Experts of a small language model.
Size: 18 layers, width 192, vocabulary 3298, 47.3M parameters.
Experts: 128 experts in each of 18 layers, 6 picks a token, a softmax router, a shared expert of 192 neurons.
Training: a variant of SOAP for the experts, 889M tokens.
Below are experts of layer 13 (counted from 0) of a mixture-of-experts language model. Rows are named router (the router's row for the expert), gate (a neuron's input weights, with its number), up (a neuron's input weights, with its number), down (a neuron's output weights, with its number) and show model dimensions 0-191. Each number is 128 + 24 x the weight over its row's rms, rounded and kept within 0 to 255. Numbers have three digits each.
Before each expert's rows: a language model's description of what the expert responds to. This comes from a sample of Wikipedia text that the model never trained on.

# expert 11
It responds to: Copular and auxiliary verbs
router:114109110152168129115159193094094145118103154116124113102102126116127156124133179166166154106149104132124131150095118141132136124148132117145136156165102099178095165150129164149114111078114145142130137182126112092084094110106141123143171128086151128104099111148186131153159120117153128118121155097096143103189135099108090102116117093128115153151118095148110131176126135153102119113114127138115076086145105116130105091150147105161118147131112155114134111139129135141139147129142145143130082148120142113128107135121156156169109084077123114149159118129149145116112148123120116158
gate0:087131097141137083095137150136088130113077114139096143126147119116094173185116140108113141122115119133181142139108153079122136122145114116153103087146145108161128091140101121097122128121094165156142091156180131131111160119125118112079134135161127161121115147142146121146125145102109113119155142137161119135136121113149101139130149170090090117159119124182141109156093123118139132107142111108080152118090145138163123159124104169154128131129144107145111123139066127157134121125143122144092102120127127108093132106149102174148106077113156137143107125119124076081122143157103164093
up0:138136149082147084092118132156130130173157158106205139122131173093109127150149086135124109142121107111112152143134147164104129137157127130083161165115131123143108158188145128103137127133115129142113155112132116155133139148141095142174167135062101163132116140142132081096148121121143128111143134133130153123137132189166129143141110095126141089137090146117142112109158147102097164147133134139137126124124156146134098105155117132112172143116123117166106107133188103117116141121122109127125096101112146118143072152162137149096143143158118112124162119122145116196100153142146143161
down0:162144143120108129168164131110139120135111101129106122116105136108119084144118137128157126144099162107111101108136124115156141134126115160154109171152106126136112110119104163154148135141159157171115117132160159087147114135094142120156110139200123132131130147125079124127166102152156137110136114129137131144113156134113137148167113125089102138125165144128122127087136122169134056131096134136131126138143132105114166113070145128099111132141132131172096161170139123127155129122124127097125163184112144106104159082123177094161125110181111118146083140116083142198141115114140141156

# expert 55
It responds to: Verbs and auxiliaries
router:102097126104165143144115136112127139118158147128106127139122148152114152153103144093118157113103106130116139139116086153108111104123123108160176115138138120173132137123137181127161125107139131123046163150130094084077085115155087132133164141093125123106073110099144102105128143106160137127122136143089108112115114103117098112127099155160108124177113120153109069144097123145138135169122097102085109102127152137155092115133100113146118082117126155116165160106127145124109164103121154131154138130123146117092094163127137118165144122090093147147103156147119160148109116097134146162
gate0:100108141120144158159112147137128125144127144111129151185121139177118109126158126126148131122136112130156115147115129112177142074158109109122154106162108124150129122096096107132117142125125079116156132114116147140161121154110147106129124105089100115106113104081058060138087141144149151150139138090109131140137106155119108139151140149106150146134125139153095119131116133125135139143142172119141090128111124134124110098128141156129118046088139158167130114172122097112110162083137127104118163100113130111159124124127129121083095126166142152104091163166139128081120068102133106151
up0:144125100108148122119105161130108133146147111112124111147146116097115133158098140143136172156125152110115078124118124166133092200086108145152095136098142141111110162100139147106107084135146166114142127106124111153135119129137106168127103179104114086115159134164183167129145129147125118116159147128145082149098124132152143137119144097133098119104130171137145183161122100123127120125125136115097148122099108129105119122144146121115097201173130117120124112101182089134166097132131124114119105144088111142107095100157123156170135106141124140113154119106172157160130155111094105099
down0:121162138133120149101128155117112145102098135178117126144121124146163149139105149107141130138138120132119114163096152130109167113140123133076110121134123137121134124156149107137091136084090109105143128165122142134140121134113121107146079084112112165186153135117099098110082052122139140150091112110142104149143129142102099174134117132146125172100130102158127133138156151137140106172105129112105139108109170112121096128129156101118184115142160136153164082145123116144127107089166134155168110129095157139139198120171146171146146107104102122137137143119112130193125110149124127134

# expert 8
It responds to: Proper-name word starts
router:124160121141152122127157122145172112129080150108110124143156179129127131104113091089092095162140131114100144100160126105187149161115109112121115103144158181114143089101105094161102129140159140124163120116126124125124165105118139101126137113176116100127093162143107121108107139136154123155125120139094141121138141151171083086171148110134156143163106125099089108116099100155168113116108149175067120122115146121141152144122118119110116128104131096086151151190072112123139130148141108130122089139116118122107135107116146101136132173138148115144106107124150093126122108126170143096
gate0:123141116153150104128130130104101107102089145112121132077116140179131149131150158120136128157144088127106101128153171106152156142165147150164173118114169126107125158095125125141116121111144138143191137136139118096126099163091122087110165069103143134109105115138121149153145137136131134107106115139070135125140099156151159137124168134140135171134105162158107124127079134133110138113138110139104108138172130125103150127150109105173148097118096118119133134133119145141142146132152082147154155090174136115142187186127164123094113108133139140183118127160140112152102136154170151144
up0:113101161147132135107118119137122117121131165171139118171145096119139135134143124122118096167110130138112085141176123109165115148157143132169131132137153136153129110129126130154100140158149133167164095135150175135159125137104141108104127120098165157094127174148128123133173147151121114114074110119098124136152124156101147176109147114137116157085104111156084130116115103082082117108107111157110099080127167160129128146131149121129122147128131116136108154153132129104128128157176098110178151096161116123143166121084128114099149107117172095134108112110162140133144085156158098187
down0:144116097131118120142137113138152090100127090176115130135107093115094127112134120123131107093126142097117137145154091078096083149107126163148148133099081103165115068124114152115149144089130179126100149093104142128139082123136164119115100152131148110097171143142141152129147147130160162115168131116117114161125179121164167153089082096163109122095146123129135151130130087123142132127162122110077123153126157133118096138146146126165101118148129132143138117114137097132096138082130140176143145116133104108168166125140095157125139097146164097155131129136117144108090144126168140160

# expert 15
It responds to: Prepositions and copulas
router:102107146138168147138162165091104134121101150134121140152095132152107108127083148100138157126151124173152136114085085141151192124118150127124187153130110117139093141140173161117165098091158133132070147167130099087126108141158148143123173119110149135099143089110142117172169127115146114092149127120089139101141139129106152118115105100143114144135101105144135153183123140176148167151102137116133083073123157122127126082141143114157117177158079117137134109099141155128110124122139141107126137118103134123130098162127152140126139123128155110135143155107128134101128144120106126164
gate0:166125136120192139122090137131151131114145190156139114145138139103113125114151120101113094112180110117137164127141155147151155165109120168149111127138115156139160137169107145133152061129125086129125112100191123121146118123134074149138143083174140135128134096117138145120171134113121116099124156143154107167148167123124157110112106133169120135130134127116155124109119101166102122081166094130148109134106165137118159143103110098143097137135153139153084165164104120118105133101143146111086161146152119153143129114121090135146136180117141149137120116077119126090148158149117144147
up0:112128151140067133118150090122127124150128121132089160126148072144127098120112143147147118141125148061122092155163122122152123095127146071113119150106153127140092105107134124123139188092107129103128124121106130123102112142097136145109138111101084129149168154140166150168079113116123132187119091170139155074109090141165107133151144114138120106112137150153135121127157172090103166178126131160140141123106097135145116143142124124182133137092137146102123114133099158111125145147121106119186093147118142110108144118146153131104147140134101145104108142163122164128128123109107116083
down0:127115138143122065096122148132106132130143124102118136129113152130139156117139092145163152121131172190135172107090169166120162176123108095141124095137115156165142116142117158130106127131144132126128144103099130088151134160133154139128147099112126100136161135157123112122138121160149162094122157100143160108128148166152098108132141172148128131094117120135145120112085114147107121133178114132085116134161078175152125122141167147108177117128150116132110144130098118164122137133136100155139164160088161111155165143098159156098128140111127123168138162094127105196149114119121106167

# expert 2
It responds to: East Asian name pieces
router:173104140132127156111122104104146158082182145137130112122119113146072140133106139130141123085108095144169100103101140159104084143102127118130094139113138132119146102106122129086131119123120108124143115099111097136148166100129104096095073086124121121123130119129112119086099158097126175123132157122088132093127095123125153102120091130129090091097091066151083145168117115095103165149114142110165159143137105135174155127108089142152112164139159147102149112137122133100124142134150133151124123132170106158145158160105125090117109150165154100126129137104121136126123124167166110110
gate0:136096142120189142140094154134128115122146098135106131108172124122102113118112152099094135073086073136145101132110185132122102155127129134088119116153141116156109113161160178100141108134118103121133103096116109126096119125150165132108106131103143172103148116114126171119106130165088173113144173094088102126130145159113134101136136134093131127129125097105135141110104116088097102127111130130136168126125086133141146130094087103095096087122123116130110101099119141162132111112129079115166133153132147122122127155121111101068118141139185108136112131149116106145122123097094088165
up0:118125127127153130165109160100148110119140122111147129126125109107101151088170146133133157139157082140149130124109121140111091128097150128110114128152143109141071153112125121144157097097125091104060083134125109081116132110145140141101105108148127128124124098150123165168119108147175126125113135099161115172112151164141117119124119139078119119138127103085111113094096156106139152170145122104114138105142109141141174118127101154116115133142158185131137115095124152154134108113114084066098163192122128163123117132137135117097156116106158114110143135123076111160165136107152090159
down0:157141133103106118117166094183108109159128147146130086108130145094154122138137115093122122135122142140126114127163147098131128097111118131121109119091109138139129119182124157116106122090122149127122143111145096118165100141091149094127150112121116106106171138111131152134175141153131158135113170111101112111158135083135124162140149102130133148121147124144118133100160070142072129092103140153091114120153106102134139153149142159144149131122129137158115170180090108082099122103137123194150138119156146132125105111079128134163122141080100144131157107139119088094157172190101124131

# expert 59
It responds to: French places and list dashes
router:148138125076132119131128117139095140114102130155155103148154109130106157158138117156138134167115085180124116156135181156160134191136127076119107103097097131114120080134100151160126114129111089155144113179104130140145113115159124090120096080148112168164139104105142153144150135119149108109144147101148154165133172164140129133132141084130090122134144136157105127107152082123109154130105148126129103165112143119161158123089096143094162136122134104126149144122161156110117129130108132107095128120113095108113137146103160128140088126103127132139084082137120095106138156181134114094
gate0:144124127154122128142140151161136087126122142144160111123146115143121132107117122127120142111147152141181157139136102107160162163133121148108157096122124123127133078128094148152137142121138130113071146150050107106127164137119108158140111146118098187136115156122131105113140117109208154161125127125149123166148149156122138104117145138145103171155134156164081100147146133154144112138153096164107153139167124096113163077089114101104111139141137088124115133088125138137164141102133093138129104111144111121129134162133101113135146148128155109106077115087165117193156130147127118145
up0:143093097112117127149126116124095164127130093079115120142135122090177138077143111128104095103120147092161136159121122143087109126150117124143123097149094100130135161163158118130120128107115123122202146085159153106082098124154086110088096160129097134120132118121106154132140145165068131095161140087106134125108128136129099114102102155095143133144116112137167150148157116129125132100092099156094105090161139098113138114155134091109108136158153146122162144120105079131134129103146138105132139118103124134104107118142122137123084148155116139081171083139096117105122135104111089131
down0:118108129102144146103102136131127167119135155150099192132154112134123153110114106152123155113084134162140126094119129127146123108116146126137160125131133142118165125101138094117159144158146145113139098127082104115150140124158172114126119113109125151152102083131115160121088122103136114171154089161121097123135119118134101189090119150082119115098136138140164116108175121152155105138103148094144145165149115112138097106100075137125126150128116103132173112127149191145163137111132178090112098139124131091148126146124174147126143146080121145147110110113112157121077130097169152081

# expert 61
It responds to: Years and dates
router:133090156075100140128116153158165114123155087138117124171146146133143160103116128165132122116183130128129147129095145132137098092173103153138126130120146139114116148161117144143173098188130165123122139121118122116141086123132109147130127170086105115100137152166119154106102135111142116116128174106128138149184052109122137155142128078131097129110127101085096124101105132104141106108136106148141124196164120127096145104121104132105107117161149110095116136131109129187106135146130145117133161139110129119160113140120123135207125113149119120093160125142113133120112095145112129105
gate0:159104124113123160114154116133172107137146118097111139163104097138086138153120131166139152138146132115134099174141119130130128107144101115154124169113124106082128142149129077117106145137134138111169109136181132109120145142140105163167139099116121167158109134169129136129099148111114170158106165117165142141139157157159124144150127121136122097150121155147149084174121100143088115066129152108089118109157096144091097169164083129128139134107141103155103117121128118149115118133151106075084100111143130134160108112187101132144121159147182143097136138159109141096131122120147158125
up0:104113135124160088172121138111162140152126126111106123120116095159102127111122137170118127129151172125122152126123143170118184109145142132137154117105118100086148114106165137141133143054104115106092131152127148120063138134108089157100208156113126109124110167132117088143097109162130136142088119111138096130170133152175129123137137155139124068181124132131124095172125118121139146161132139127117163126133109146103104144156161114094149133111126144105110172128161099120121134098125104080128114106109088134135145165159141131134129143147150153118100141163093097112151121135131142131
down0:124155120141126105158131140178103114124141145177140149125196141090136130142087117113130114130109068106096091098135120118122116133118119118162169116153114155138097087137116110140130087164143166122156149109104083133123126098162104142114075111171157131168109143105079105136119071133120086164113094096117148124121118079113115074174114137102145096112154151138119123111133095130127127109113116147133127144143116146117116162097094139162119132085138128128128139170144136133122144158147149137154148157145123138103086113126146113179155115103094120124070135150125131143124149126124122159

# expert 51
It responds to: Romance word fragments
router:146150128107116159094150131140128117148114126137136112114146103151117109143108165145134152128085101170105123089149121143161126111137136125097111089101141138115126109122124184141142147121079087142081143108146121130118155155106138125150107087178096116192138123070146152132146129085145108123128102100166127112104155149138084161128149103148071141131137163167165150138145103126148112158099154127135119155145111114132145117112121153112180105125123132135113115145145166124121095150080120131090106174138157117127121153120121149116106091140099189120148120155129116110191145148143147088
gate0:113084127121139122102151149131092123142104124139097161132131145119125159102134145117135114190141147164121132128126135154134120129129129078121122101120130158122127100137110120147111099120123109081155158134138136080102144124137131166167115148131137137123162132130123137118159136183130118141104092116105111113137140148086089100115119106096123151137192119144149144141135119111103101124097165061090088118124170173115164144152135139102108131159143142179164110159097145112145103124095135157117091125093139109080127106076179119157108155120155131133135074135147167124148168126129173121
up0:166145081133136103133118074121118176124096115155164140095103145129146126131122140125130146096093120091121121154125136126090152114123131149178135101122135152106165135175115112114114072127150104162117112155110143126126127115127174090129154173125116151159064089124135154139136132109153119133096160124136120141127131126112114129108102120118185072115179155123102157110133142103124085086144151149110126152117131101121168172134179131125145130153145136114103121122150107168139132142130138152116143091111100162111127108116151142122154177108129134131118118121188150124128188104155164146
down0:121092165100138117150111128122091140131133093131112158143106141133093135111133111109100105099171159114119136174150119130119158087114137076105134090142171147139149100157114099093090128112110132156084150102143148147130147143116168118160142157120126150120131114187119123156105100087170116104111157189153124115120101081138110084123163169117168127171132124154143118147113152086125115115132153124081143119108131156170135090106135128112116156133105090163122113150079123125134097130122073131100086133107124076122134137145129146118135129114152108103100126121143131145144085106143145124